Weights of a small mixture-of-experts language model, trained from scratch on English Wikipedia.
Experts: 32 experts in each of 11 layers, 336 GELU neurons an expert, 2 picks a token, a softmax router, a shared expert of 896 neurons.
Training: 1166M tokens, 8896 steps.
Below are experts of layer 7 (counted from 0) of a mixture-of-experts language model. Rows are named up (a neuron's input weights, with its number), down (a neuron's output weights, with its number) and show model dimensions 528-575. Each number is 200 + 30 x the weight over its row's rms, rounded and kept within 0 to 999.
Before each expert's rows: a language model's description of what the expert responds to; "raises" lists some tokens whose logits its average output raises strongly, later layers aside. This comes from a sample of Wikipedia text that the model never trained on.

# expert 20
It responds to: Digits and numbers in dates, scores, tables and records, like 21 wins or September 28, plus the word not and accented letters.
raises: ".", "th", ",", "–", "ons", " |"
up0,136,163,207,196,222,210,245,178,186,195,225,211,206,171,226,242,229,202,235,207,190,176,184,162,237,229,234,197,200,189,210,177,196,160,201,212,259,192,223,199,244,240,200,166,234,240,207,212
down0,150,189,157,158,241,223,204,234,221,146,153,228,199,185,234,208,216,189,243,198,198,172,244,199,193,187,232,185,151,175,195,145,151,207,206,207,168,194,169,183,230,196,184,158,201,206,195,172
up1,219,167,205,204,204,165,161,179,257,260,207,204,238,161,193,167,191,205,246,192,202,181,201,191,183,198,209,165,222,131,201,221,187,235,218,187,229,239,167,219,197,249,217,221,263,139,186,265
down1,146,224,91,248,174,174,207,241,199,188,203,207,182,185,216,258,184,155,200,206,169,144,246,204,223,162,190,184,192,176,214,183,234,201,212,127,190,164,180,216,243,219,223,154,200,248,218,211
up2,215,162,175,185,212,172,193,218,192,207,177,225,241,201,232,231,255,164,245,223,243,201,208,230,151,211,190,189,245,195,189,165,240,174,165,237,181,177,198,160,199,147,262,173,188,189,256,225
down2,214,204,224,222,239,171,219,194,216,208,220,256,199,235,208,175,166,151,168,183,199,204,220,188,227,155,147,153,232,200,222,229,187,198,197,217,217,208,175,214,183,245,211,224,216,187,230,176
up3,183,214,274,258,259,183,179,132,187,181,184,219,220,212,197,177,195,146,200,244,194,190,236,219,194,242,239,187,126,243,201,185,237,189,259,125,167,183,245,242,216,176,196,224,209,186,222,178
down3,174,244,194,216,245,207,176,223,176,260,184,153,218,162,219,178,215,193,187,211,191,186,173,221,228,223,163,218,203,201,152,167,218,154,242,195,199,217,181,181,232,191,204,185,170,179,218,223
up4,189,227,194,192,136,196,257,211,233,231,192,178,222,195,214,219,139,192,215,269,197,233,181,183,238,200,198,211,187,206,201,227,206,165,193,246,178,198,201,157,193,195,235,246,187,201,231,215
down4,154,204,199,148,181,198,206,158,193,235,224,253,211,211,182,224,196,157,211,248,184,202,181,201,230,240,181,168,204,206,180,222,218,212,195,190,169,178,148,217,150,213,168,127,233,249,208,224
up5,203,143,203,240,205,181,218,173,194,296,203,223,181,219,189,175,237,193,223,234,218,197,188,151,189,206,147,207,190,170,190,233,201,220,171,219,153,220,200,161,115,226,274,188,190,209,226,230
down5,183,213,210,194,191,184,174,224,203,175,146,203,215,230,201,164,165,213,198,221,165,204,221,236,214,179,204,170,194,220,164,232,249,201,154,151,225,190,205,227,200,244,173,178,181,212,189,187
up6,195,152,222,214,181,208,208,214,196,198,173,204,170,199,189,200,204,211,153,221,217,231,258,224,201,174,216,201,188,181,213,249,209,195,219,167,211,197,160,159,226,190,206,223,201,210,210,214
down6,152,182,249,240,205,245,164,229,169,185,209,191,236,255,165,212,194,237,223,108,193,235,220,271,209,142,178,179,162,161,180,199,203,220,214,182,229,180,207,176,226,194,189,220,272,159,220,184
up7,202,218,231,183,239,177,182,202,235,231,228,221,159,145,278,187,217,189,234,219,193,176,272,248,194,206,207,235,158,183,188,175,198,183,199,226,248,219,237,212,145,147,200,161,206,230,175,219
down7,192,219,192,203,187,230,280,227,199,216,212,147,246,145,197,221,201,192,219,226,201,187,268,222,235,211,215,246,238,184,209,176,186,187,242,262,180,186,209,207,157,245,158,169,213,201,166,171
up8,134,173,131,179,203,175,198,164,190,224,221,178,194,164,247,169,220,242,232,180,209,194,220,194,191,240,212,218,180,224,222,165,262,205,187,264,216,239,231,224,239,158,202,237,230,157,195,154
down8,211,228,220,221,170,186,226,192,232,174,219,227,201,222,183,215,188,174,200,192,238,199,227,172,189,199,143,193,134,179,218,211,176,150,167,152,173,179,227,170,229,225,229,198,218,257,247,214
up9,224,169,202,226,234,235,234,265,217,176,237,277,173,203,220,218,254,170,178,180,182,187,186,196,217,177,200,200,172,239,188,176,172,170,214,175,217,196,200,164,175,235,232,149,206,201,201,237
down9,197,215,218,204,146,213,237,201,217,177,211,210,134,240,183,190,200,205,199,150,230,163,168,210,212,193,232,195,250,267,230,133,190,181,208,212,244,265,171,186,207,183,173,240,179,193,199,232

# expert 6
It responds to: Year-ending digits after 19 or 20, time nouns like day, week, year, season, century, and paragraph-ending periods.
raises: "==", "===", ",", "====", "\"", ";"
up0,242,168,221,210,162,189,190,221,194,166,170,184,134,238,203,193,256,194,200,246,206,221,238,202,204,184,206,234,165,242,183,169,194,193,175,197,235,170,189,219,180,184,188,142,178,215,179,160
down0,213,258,177,147,154,165,116,184,185,182,196,186,150,184,196,183,202,237,213,239,197,212,180,189,187,194,155,198,165,212,207,251,225,178,199,185,160,189,190,200,186,282,174,203,233,207,263,152
up1,191,187,222,179,230,250,246,195,181,222,204,198,219,200,194,201,212,213,208,226,153,210,219,173,189,203,230,197,224,254,209,236,206,182,124,193,221,252,218,219,205,179,216,165,222,230,194,155
down1,218,248,238,133,223,130,236,273,237,201,204,232,156,176,223,231,171,235,192,204,198,222,197,260,243,247,166,242,273,148,147,178,217,207,182,203,199,155,163,189,216,151,206,174,216,169,241,216
up2,193,176,209,197,211,173,211,213,264,196,226,255,197,147,223,194,159,195,158,214,234,142,206,218,202,203,261,183,200,219,194,249,152,178,165,164,203,198,224,227,219,196,157,209,185,207,143,178
down2,169,230,222,211,220,171,220,229,246,185,218,185,234,215,228,182,218,223,208,197,246,258,239,261,213,154,172,194,191,184,237,174,161,215,230,209,186,230,258,131,244,172,196,157,182,227,200,182
up3,205,228,220,163,216,205,213,257,201,211,144,179,234,191,207,203,214,165,199,220,182,195,226,158,192,196,220,188,155,217,213,196,200,248,197,193,183,216,225,154,184,205,191,191,199,193,159,245
down3,199,248,212,226,220,187,215,169,149,185,197,219,178,183,213,218,234,181,178,189,235,207,177,197,163,179,234,207,169,229,205,189,248,202,250,138,237,170,190,146,193,196,215,222,180,166,164,186
up4,178,205,253,185,247,243,187,178,166,182,195,162,176,183,178,166,243,163,207,191,250,257,228,219,164,175,192,196,191,208,195,189,152,182,240,221,180,225,218,207,232,165,188,189,172,226,199,184
down4,233,228,176,219,219,224,147,162,188,200,200,168,173,212,157,226,182,235,211,226,188,166,169,260,265,213,173,149,218,189,260,181,190,248,175,194,166,254,214,260,202,207,235,225,187,221,172,155
up5,178,191,248,198,210,166,174,236,182,217,133,191,164,190,187,194,172,193,150,195,217,202,169,205,194,203,223,185,189,252,191,262,257,190,202,181,173,212,210,154,230,224,212,188,232,212,166,171
down5,217,170,187,174,197,159,230,203,154,195,186,164,181,207,200,174,212,248,168,175,199,195,201,171,189,156,224,216,205,222,171,196,206,207,207,119,246,176,143,200,202,207,232,181,215,213,177,232
up6,188,227,184,151,161,183,206,187,178,165,154,213,193,229,232,203,170,191,193,197,226,268,200,229,221,172,247,187,178,187,223,169,206,110,238,218,218,138,122,273,142,206,218,218,179,165,171,242
down6,169,209,176,221,186,205,175,214,181,174,194,160,192,221,203,174,207,212,178,166,167,270,204,209,210,177,225,250,232,229,179,225,204,228,197,180,219,200,206,245,217,245,184,208,202,211,238,176
up7,192,170,258,206,209,174,245,195,208,242,251,227,172,124,208,210,164,151,252,212,215,205,227,212,169,219,218,251,222,192,215,247,219,201,193,187,160,215,208,227,188,205,167,178,191,236,142,162
down7,180,228,177,203,223,210,241,207,265,147,259,202,194,228,206,193,155,204,215,208,153,188,173,244,204,179,167,206,206,173,190,180,197,203,198,213,185,232,165,164,206,215,205,141,227,224,219,245
up8,197,152,178,138,232,193,195,197,171,210,216,231,201,234,200,197,187,202,231,206,228,241,230,166,199,182,204,168,207,188,194,233,179,202,193,203,201,231,115,208,195,170,217,169,210,226,202,163
down8,179,201,173,166,159,154,252,167,210,152,236,197,222,194,170,256,177,200,238,173,183,157,169,189,199,162,182,213,179,204,173,131,189,220,204,161,194,194,174,192,217,142,169,199,263,190,197,235
up9,210,179,191,213,210,171,229,172,192,215,171,235,209,242,176,257,200,225,220,221,277,199,201,202,224,147,229,157,232,212,172,128,206,214,171,244,219,171,195,167,216,165,189,202,184,176,176,208
down9,199,214,202,204,293,227,229,280,219,200,191,239,175,224,258,163,159,153,207,218,167,155,161,194,197,222,173,200,159,138,214,177,198,177,202,200,164,200,231,246,242,197,205,186,219,186,131,246

# expert 23
It responds to: Lowercase middle or final syllables of proper names and uncommon words, such as ley, ani, ack in Womack, nes in Wednesday.
raises: "'s", ",", "ite", "ia", " and"
up0,177,206,248,206,219,211,211,196,190,218,195,190,144,176,212,208,196,214,197,207,220,198,209,233,195,188,177,185,204,148,208,179,201,182,177,151,205,226,178,226,183,221,199,213,174,206,236,219
down0,176,187,212,241,218,227,164,187,183,189,180,188,214,211,194,191,250,171,127,177,177,145,225,234,250,240,179,162,203,148,188,164,166,172,181,221,207,222,181,214,175,231,231,218,150,171,158,209
up1,149,224,186,178,211,135,172,232,199,221,237,246,229,179,143,241,178,172,221,187,205,195,201,184,201,188,178,181,218,183,170,163,128,192,219,241,201,151,217,191,173,123,233,177,158,226,216,183
down1,201,195,200,195,221,177,153,232,197,238,259,176,177,199,220,161,219,200,195,228,205,187,243,223,225,225,246,213,166,211,205,206,147,201,208,207,184,177,156,164,166,211,175,186,186,160,215,243
up2,173,204,180,165,169,187,216,211,155,232,160,138,184,158,223,167,257,209,128,165,196,175,197,241,196,171,186,124,171,233,170,221,174,213,216,188,190,202,240,264,176,173,190,165,186,179,211,227
down2,209,179,164,230,203,215,230,152,170,179,182,187,232,228,188,189,191,184,208,162,229,208,218,214,141,197,186,214,215,202,208,229,212,207,235,196,227,207,160,173,225,227,239,184,196,166,160,240
up3,202,160,171,206,221,250,220,171,226,220,209,175,190,197,228,250,235,191,217,193,225,222,258,169,156,179,174,268,225,198,167,224,226,240,222,152,141,215,174,205,144,221,174,246,193,186,200,188
down3,213,229,225,198,188,199,172,216,221,195,148,190,204,250,258,149,211,212,171,188,235,188,242,180,195,121,176,224,178,183,204,201,203,186,245,202,184,197,191,196,213,198,242,185,190,189,215,220
up4,230,233,189,200,140,198,179,168,233,159,219,152,230,155,238,182,202,210,204,184,192,194,214,219,155,281,212,208,200,201,206,209,205,216,263,145,241,171,207,178,214,179,221,206,229,183,235,200
down4,180,221,148,180,191,234,148,170,186,191,191,198,242,190,197,212,228,221,188,208,183,216,225,277,185,258,221,230,250,196,144,194,169,123,234,138,203,164,254,184,179,195,159,198,172,210,195,158
up5,214,211,165,162,251,227,170,203,205,155,215,192,204,187,194,244,222,202,253,230,203,195,148,235,173,212,209,218,153,212,220,175,157,180,177,169,171,127,253,170,226,232,197,163,186,224,135,189
down5,180,181,184,194,188,122,216,226,195,183,231,188,218,240,206,201,223,190,146,149,235,232,243,139,216,181,248,175,220,206,213,185,181,164,175,205,178,238,189,235,160,174,158,188,167,197,169,185
up6,155,181,181,232,186,224,205,201,182,179,157,165,178,165,193,179,194,168,203,194,254,182,237,194,166,255,171,229,218,233,181,224,214,190,220,213,178,191,225,220,270,157,206,182,147,230,192,246
down6,230,226,220,172,159,179,207,209,245,189,189,185,205,195,202,188,194,184,181,242,197,152,188,243,269,178,217,212,185,206,247,217,143,194,160,176,209,255,180,192,227,153,198,195,236,200,246,161
up7,183,225,245,218,239,188,236,199,227,163,168,218,166,197,152,179,183,224,225,196,171,200,140,187,183,184,170,210,178,224,230,206,185,230,217,224,186,227,205,208,183,180,195,246,205,168,195,222
down7,174,222,211,168,215,169,205,162,251,194,231,245,224,223,189,258,198,204,154,265,241,195,164,234,208,205,224,207,204,189,160,226,176,238,196,207,180,196,205,185,154,204,211,166,202,213,146,212
up8,222,179,208,207,193,245,175,217,217,163,175,146,163,183,211,207,234,224,196,217,188,174,178,244,193,166,148,188,215,260,234,241,204,177,140,174,155,152,198,161,177,183,158,196,200,181,260,196
down8,188,235,155,208,168,263,198,212,129,203,210,189,192,193,177,174,215,230,267,248,173,248,177,192,213,143,156,206,240,182,231,199,195,157,186,201,205,142,206,211,147,184,244,196,163,200,201,222
up9,143,228,139,195,161,171,221,222,251,152,184,212,174,166,207,212,193,195,232,228,198,198,251,200,185,205,198,217,245,204,207,219,234,218,192,220,201,207,240,265,159,207,192,205,191,232,231,164
down9,215,176,216,239,204,215,149,183,218,184,207,217,206,198,217,183,171,194,212,176,192,216,180,179,233,197,229,249,223,232,150,239,184,229,187,197,207,206,198,184,187,235,182,194,238,192,209,237